config = dict(
    num_hidden_layers=14,
    hidden_size=512,
    n_experts=20,
    experts_per_token=2,
    d_expert=160,
    d_shared_expert=0,
    hidden_act='swiglu',
    moe_layers=[0, 1, 2, 3, 4, 5, 6, 7, 8, 9, 10, 11, 12, 13],
    router_score='softmax',
    normalize_top_k=True,
    routed_scale=1.0,
    balance_loss=0.00339,
    balance_bias=False,
    router_bias=True,
    init_std_router=0.0115,
    lr_router=0.000438,
    num_attention_heads=8,
    num_key_value_heads=8,
    head_dim=64,
    vocab_size=32000,
    norm='rmsnorm',
    norm_place='pre',
    norm_eps=1e-05,
    positions='rope',
    rope_theta=10000.0,
    rope_fraction=0.25,
    qk_norm=False,
    attn_scale=0.125,
    tie_word_embeddings=False,
    parallel_block=False,
    init='normal',
    init_std_qkv=0.0228,
    init_std_o=0.0,
    init_std_up=0.0228,
    init_std_down=0.0,
    optimizer='adamw',
    learning_rate=0.000473,
    beta1=0.9,
    beta2=0.95,
    weight_decay=0.18,
    lr_head=0.00411,
    max_grad_norm=1.0,
    warmup_steps=256,
    schedule='wsd',
    decay_fraction=0.897,
    decay_shape='linear',
    final_lr_fraction=0.02,
    batch_tokens=65536,
    max_seq_len=1024,
    doc_mask=False,
    z_loss=0.0001,
    train_tokens=651400000,
    max_steps=9940,
    dataset='wikipedia_en',
)
Below are experts of layer 7 (counted from 0) of a mixture-of-experts language model. Rows are named router (the router's row for the expert), down (a neuron's output weights, with its number) and show model dimensions 128-159. Each number is 128 + 32 x the weight over its row's rms, rounded and kept within 0 to 255.
Before each expert's rows: "raises" lists some tokens whose logits its average output raises strongly, later layers aside. This comes from a sample of Wikipedia text that the model never trained on.

# expert 16
raises: "In", "There", "By", "During", "On", "The"
router [ 94 104 154 149 125  92 127 146  71 120  99 191 118 125 110 131 128 177 111 155  90 191 190 114 152 120 149 151 133 107 170 123]
down0 [ 93  51 160  94  97 138  87  86 149  76  80 110 129 203 145  75  70 109  96  92 138 155 146 130  98 157 146 132 109 166 137 100]
down1 [140 130 178 126 144 144 106 148 137 158 124 135 114  55 143 145 145  68 125  97 120 181 139 132 123  41 103 164 118 158 150 157]
down2 [161 179  82  80 176 103  92  91 135 120 160 147 117 118 197 147 140 146 126  97 125 125 128 183 111 144 149 126 123 122 120 164]
down3 [147 163 102 132 162  56 124 130 132 102 133  86 140 188  96  92 122 113 108 109 116  78  96 188 136  42 149 124 140 155 163 150]
down4 [146 106 112  75  93  60 150  49  83  92 127  89 122 189  91  84 122 156  95  80 143 106 175 138 118 138 125 133 142 123  53  86]
down5 [127 143 135 167 161  98 134 161 127 177  99 145 106 131 146 146  84  83  93 130 132 148 169  83  62 148 187 144 145 116  95 157]
down6 [111 120 128 130 134  96 106 100 125 123 140  84 111 107 123 142 125 122 106  97 145 147 183 108 170 127 147 123 135  92 141  56]
down7 [140 139  93 133 113 163 165 167 113 114 133 122 175 173  80 113 132 130 129 149 158 123  92 123 149 127 137 116 136 105 171 118]
down8 [153 113  90 125  85 229  96  83 132 146 124 134 121 132 147 142  88 138 104 173 148  87 134 115 112 174 123  99 102 116 146 186]
down9 [ 80 109 115 155 145 137 149  31 141 158  55 147 111 177 108 179  81  69 126 111 124 162 123 123 186 175 112 113 144  87 113 142]
down10 [183 142 158 137 116 113  53 121 125 142 117 117  97  91 110 112 123 135 167 147  84 170 115 105 103 103 123 166 202 113 191 149]
down11 [151 149 171  45 138 130 124 118 111 107 202 136 152 143 161  89 149 155 117 144 126 136 128 150  92  98 106 111 135 131 139 177]
down12 [ 33 106 124 123 173 143  86 154 157  94 145 117 140 119 123 120 106  40 127  89 128 168 112  62 121  97 138 151 188 161  67 187]

# expert 2
raises: ".", ",", " in", ";", " from"
router [112 126 112 114 172  72 113 112 124 160  92 113 101 109 152  80 141 130 123  93 136 157 130 128 168 182 159 168 119  97 139 159]
down0 [129 128 145 122 143 126 179 139 119 148 183 110 163 135  97 115 138 133 162  44 151 170 111 151 149 122  81 137  65  81 142 189]
down1 [111 124 153 127  98 105 132 127  81 105 127 148 141 110 109 106 186 134 156 119 173  72  89 178 159  95 105 138 107 156 141 125]
down2 [111 125 107  75 152 198 130  88 116  95 130 114 107  90 112 136 139 136 127 170 141  96 138 106 150 113 153 136 148 123  84 174]
down3 [164  79 122  90 122 191 103 170 137 173 110  30  99 181 163 101 144 134 129 148 147 106 127 134 120 204 174  64 121 157 171 189]
down4 [159 153 145 154  59 131 127 120 208  96 136 185 167  95 160 167 139 126 120 151 151 119 137  97  83 122 138 112 100 120 155 109]
down5 [135  44 121 172 152 108 125 159 144  85 167  93  71 137 148 123 133 159 112 155 113  92  72 149 128 108 137  91 113 119 135  80]
down6 [112 140 106 157 129 109 136 183 137 155  71 104  72  77 125  92 103  94 140 130 157 133 161 148 130  56 115 147 188  45 133 109]
down7 [117 105 170  95 133 109 153 114 160  85 130 122 130 189 112 209 136 197 178 131 110 166 149 118 110 114 135 116 145 104 152 106]
down8 [ 34 134  49 126 162 104  93 139 118 172 166 192  73  99 113  91 134 152 120 158  97  98 161  56  80 169 142 114 131  66 148 157]
down9 [105 123 194  69 113 146 133 184 153 136 155 136 126  73 122 123 125  69 118 115 120  82  92  99 103 122 160 134 110 153 123  82]
down10 [108 148  56 146 145  89 102 109  90  85 136  69 149 116 131 140  85 109 152 123 210 126 203  87 114 180 116 166 131 120 101 152]
down11 [ 95 101 144 131 131 155 147 152  79 154 133 108  45 142  94 103 135  85 173  89 102  92 194  84 110 154 121  63 112 167  74  58]
down12 [171 174 109 100 181 167 128 130 140 161 110 177 164 110  71 130 131 122  95 104  91 147  99 141 102 133  63 168 120 220 112 147]

# expert 18
raises: "ating", "osa", "ose", "ally", "ated"
router [167 124  96 165 104 129 131  54 198 145 175 100 155 170 137 108 101 155  89 142 125 146 140 138 124 119  80 132  94  94 177 182]
down0 [120 175  70 138 105 182 174 113 142 197 113 139 182 108 108  79 158 145 134 173  96 115 126 101 130 110 205 120 114 142 120 105]
down1 [106 126 119 138 125  87 140  40 143 134 145 153 142 166  94 181 179 121 116 139 104 137 139  68 113 125 127 152 150 110 129  89]
down2 [ 89 166  84 153  83  76 137 147 139  74  95  77 159  88 131 120  99 148  66 162 121 109 116  98 105 114 108 177 125 145 145 143]
down3 [113 129 167 153  98 117 163 131 104 145  98 104 119 137 106 150 180  91 105 234 114 104 136 155  79 146 146 147 132 118 128 118]
down4 [166 126 122 130 165 183 142 127  70 160  95 124 129 129 156 100 102 117  91 135 157 147 110 109 116 139 147 120  82 190  83  80]
down5 [150 146 152 141  66 128 131 135  99 110 119 105 114 133 127 156 143  98 189 127 184 161 144 171 171 113 144  97  99 112 101 173]
down6 [145 113 120 153 154  95 102  66 145 120 125 171 143  92 158 103 104  92  77 131 168 133 155 118 171 149 121 156 106 181 123  84]
down7 [149  97 143 132 137 150 194 108 128 137 118 136 159  69 146 162 117 145 163 132 183 115  93 139 168  97 110  81  92 123 149 161]
down8 [145 152 109  68 132 178  92 102 126  93 162  92 113 122 125 100 126 110 107 131 128 148 142 140 131 106 176 146 167 137 198 166]
down9 [159  83 126  95 185  85 181 185  49 152 110 162 161 227 114 103 147 162 142 140  57  63 122 124  68  82  90 130 122 114 151 160]
down10 [124 113  89 145 102  90 120 111 139  88 121 139 109 160 140 106 109 119 120 112 126 156 107 117 123 137 107 116 140 101 122 110]
down11 [148 145 166 147 110 146 140  90  94 139 100 113  37 122 134  82 101 120 136 105 150  75 135 147 160 107 161 115 135 104 124 160]
down12 [193 216 131  94  80  73 110 108 148 110 138  92 137 106  92 119 133 100 146  95 178 119 145 113  89 206 139  68 125 141 103 224]

# expert 17
raises: " Episode", " Written", " Type", " Date", " Occupation", " Description"
router [111 139 127 165 105 170 125 109 161  76 129 134 129 105 116 144 126 128  98 104 116 118  65  94 183  89 155  89 167 148 113 124]
down0 [105 120 126  99 124 130 124 116 152  98 128  42 141 116 100 171  81 132 123  94  93 150 115  87  54 138 125 105 144  97 146  79]
down1 [151 152 127 117 117 156  83 160 111 132  77  76 143  94  83 133 110 133 157 140 132 135 149 131 136 138 104 147 169  74 116 168]
down2 [ 63 162 102 128  76 134 147 152  78 149 116 128 129 134  86 205 126 148 120 170 131 154 102 100 190 149 162 105 126 124 137 127]
down3 [148 153  98  76  76 164 156 129  74 126 138  94 106 140 105  98  54 165 123 159  82 175 103 112 158 129 102 126 127 129 122 162]
down4 [109 138 122 110 126 138 102 109 147 148 172 126 137 137 137 141 110 159 164  76 135 122 137 129 113 170 110  99 113  63 153  70]
down5 [ 74 131 167 107 102 198  79 152 142 106 104 186 135 125 149 209 101 124 160 112  99 152 116  87 117 109 131 137  88 156 140 129]
down6 [120 105 129 234 103  94 130 136 147 128 151 167 140 145 141  96 152 164 131 134 104 153 118 119 114 125 111 160 158 113 103 110]
down7 [154 125 121 113 128 121 101  70 107 159  55 122 153 140 163  59 107 108  93 162  96 111 128 126 212 139  94 193 104 177  87 105]
down8 [147 127 124 112 158  93 120  97 147 120 114 118 122  53 129  95 154 174  89 109 139 120 139 104  77 126 169 120  58 137 134 105]
down9 [ 91 128 164  83  98 129 157  49 160  93 104  98  70 147 150 141 113 106 150 143  76 175 172 172 102 147 143 120 144 156 111  88]
down10 [176 195 121 182 127  91 102  96 106 129 111  78 124 112 174 129 138 112 148 143  98 200  77 138 156  80 144  89  70 146 106 167]
down11 [218 187 117 130 142 222 158 121 144 148 145 160 130 107 117 101 133 134 103 154 129 118 195 112 145 116 137 118 108 107 122 110]
down12 [127 164 101 105  71 157  94 138 140 179 149 171  74  82 112 125 105 162  93 155 143  77 112  65 122 119 186 126 181 170 180 212]

# expert 7
raises: " They", " However", " Another", " While", " Their", " During"
router [ 70 106 179 111 137 166 130  90 160 161 163 126 107 123 163 138 103 163  91 158  93 148 120  84 119 112 103 162 128 134 112 143]
down0 [130 111 255 162 169 113 125 131  91 170 148  46 103 198 145 147 143 121 118 144 102 104 121 132 107 121 150 126 141  84 133 173]
down1 [166  75 163 146 118  89 105 139 128 160  99 165  86 149 108 130 130 115  76 135 140 192  67 125  71 127 173 141  77 133  89  81]
down2 [135 117 119 125 146 149 131  81  95  93 146 148 171 176 103 192 131 146  85 115 118 124 103 158 140 101 155 150  97  95 105 133]
down3 [135 104 114  75  95 104  85 111 184 112 115 119 131 118  88 185 138 151 133 110 132 116 164 130  81 129 109 179 179 129 169  87]
down4 [134 105 174 162  87 193 124  75 135 130 156 158 139 125 120 186 113 168 122 137 121 126  81 137 105  89 159 149 154 123  74 158]
down5 [149 100  97 154 191 128 145 119 174 140 125 108 156 122 131 142  55 191 125 109 157 116  78 143 145 138 160 159 120  95  66 147]
down6 [107 124 144 119 120 108 144 157 156 126 112 179  88 185 128 161 111 103  92  80 140 137  99  65 162 149 145 141 135 146 144 176]
down7 [109 189 146 117 126 159  84 102 163 153 120 128  83 147 122 173 124 140 107 168  72 193 113 147 116 140 156 142 185 137 128 131]
down8 [141 107 160  61  83 121 136 122 149 117 106 142 192 100 146  82 198 124 119 115 116 196 122 135 127 141 143 156 101 150 124 139]
down9 [ 93 163 114  76 206 155  65 146 119 137 115 100 138 155  65 118 112 122 154  85 182 111  98 207 138  87 166 140 182 114 167 159]
down10 [112 164 177 183 126 165 133 142 167 152 121 140 142  79 126  71 111 149  89 113 108  95 101 107 199 105 125 133 101 190 107 127]
down11 [120 103 109 144  90 184 100  59 123 118 147 196 138  87 118 121 116  94 152 108 125 115  94  51 163 118 131 147 102 137  86 123]
down12 [169 119  77 131  79  97 109 173  98 129  50 117 115 133 125 163 136 103 144 153 135  83 101 141 105 106 132 165 140 147 125 143]

# expert 9
raises: " its", " the", " his"
router [185 158  74 169 126 143 114 141 139 125 108 178 144  93 127 124 148 122 167 114 140 147 128 123  95 116 148 166 137 145 109 149]
down0 [115 129 157 162 160 128  92 104 138 147 120 170  95 129 117 142 145 125 160 133  35  50  68 119 125  49 156 139 170 121 103 212]
down1 [121 141 122 143 103 112 147 120  91 145 121  63 120 132 109 155 140 148 172  88 131  91 142 121 211 130 102 164 106  99 119 150]
down2 [127  94 112 112 162 136 205 148 136 107 118 191 177  71 182 106 123  94 123 108  96 155 108 145 154 126 162  94 169 139 128 129]
down3 [138 157 140 127  34 162 139 113 143 155 167 180 136 142  57 121 140 117 150 144 165 178 100 114  91 130 137 128 163 120  65 131]
down4 [ 88 107 127 156 190 144 100 130 130  75 127 112 156 145 153 105 147 103 114 111 109 156 107  62 156 149  69 113 122 109 183 171]
down5 [155 150 160  97 102 105  96 202 163  53 124 120 131 162 167 143 130  93 112 140 148 104  98  76 128 101 153 120 124 135 132  96]
down6 [117 150 137 147 134 147 126  90 169 151 152  93  70 158 137 120 153 111  98  85 133  83 160 138 181 162 120 102  71 142 118 158]
down7 [107 136 153 109  93  58 110  98 116 106 104 153  91 114 181 156 136 130 143 186 183 124 120  97 124 157 129 173 167 133 131  78]
down8 [ 84 107  91  94 173 115 146 157 123  80 125 116 220 122 120 122 137 154 183 143 124 125  94 123 146 118 117 162  95  49 100 127]
down9 [144 103  99 103 126 114 161 139 141 117 123 115 157 153 129 130 147  59 160 132 183 149 137 139 182 204 105 117  99 170 128 105]
down10 [109 140 171 104 125 122  91 131  82 118 124 104  95 148 104 116 132 102 169 121 128  90 144  98 118 170 167 143 133  95 173 163]
down11 [115 122 143 114 136 124 173 176 186  88 159 209 130 133 134 132 144 124 145 138 109 188 127 111  98 176 130 123 117 186 173  93]
down12 [ 91 116 136 144 119 120 100 154 160 115 143 155 136  79 131 135 151 100 182 149 113 141 111 137 156  86 132 119 108 157 134 149]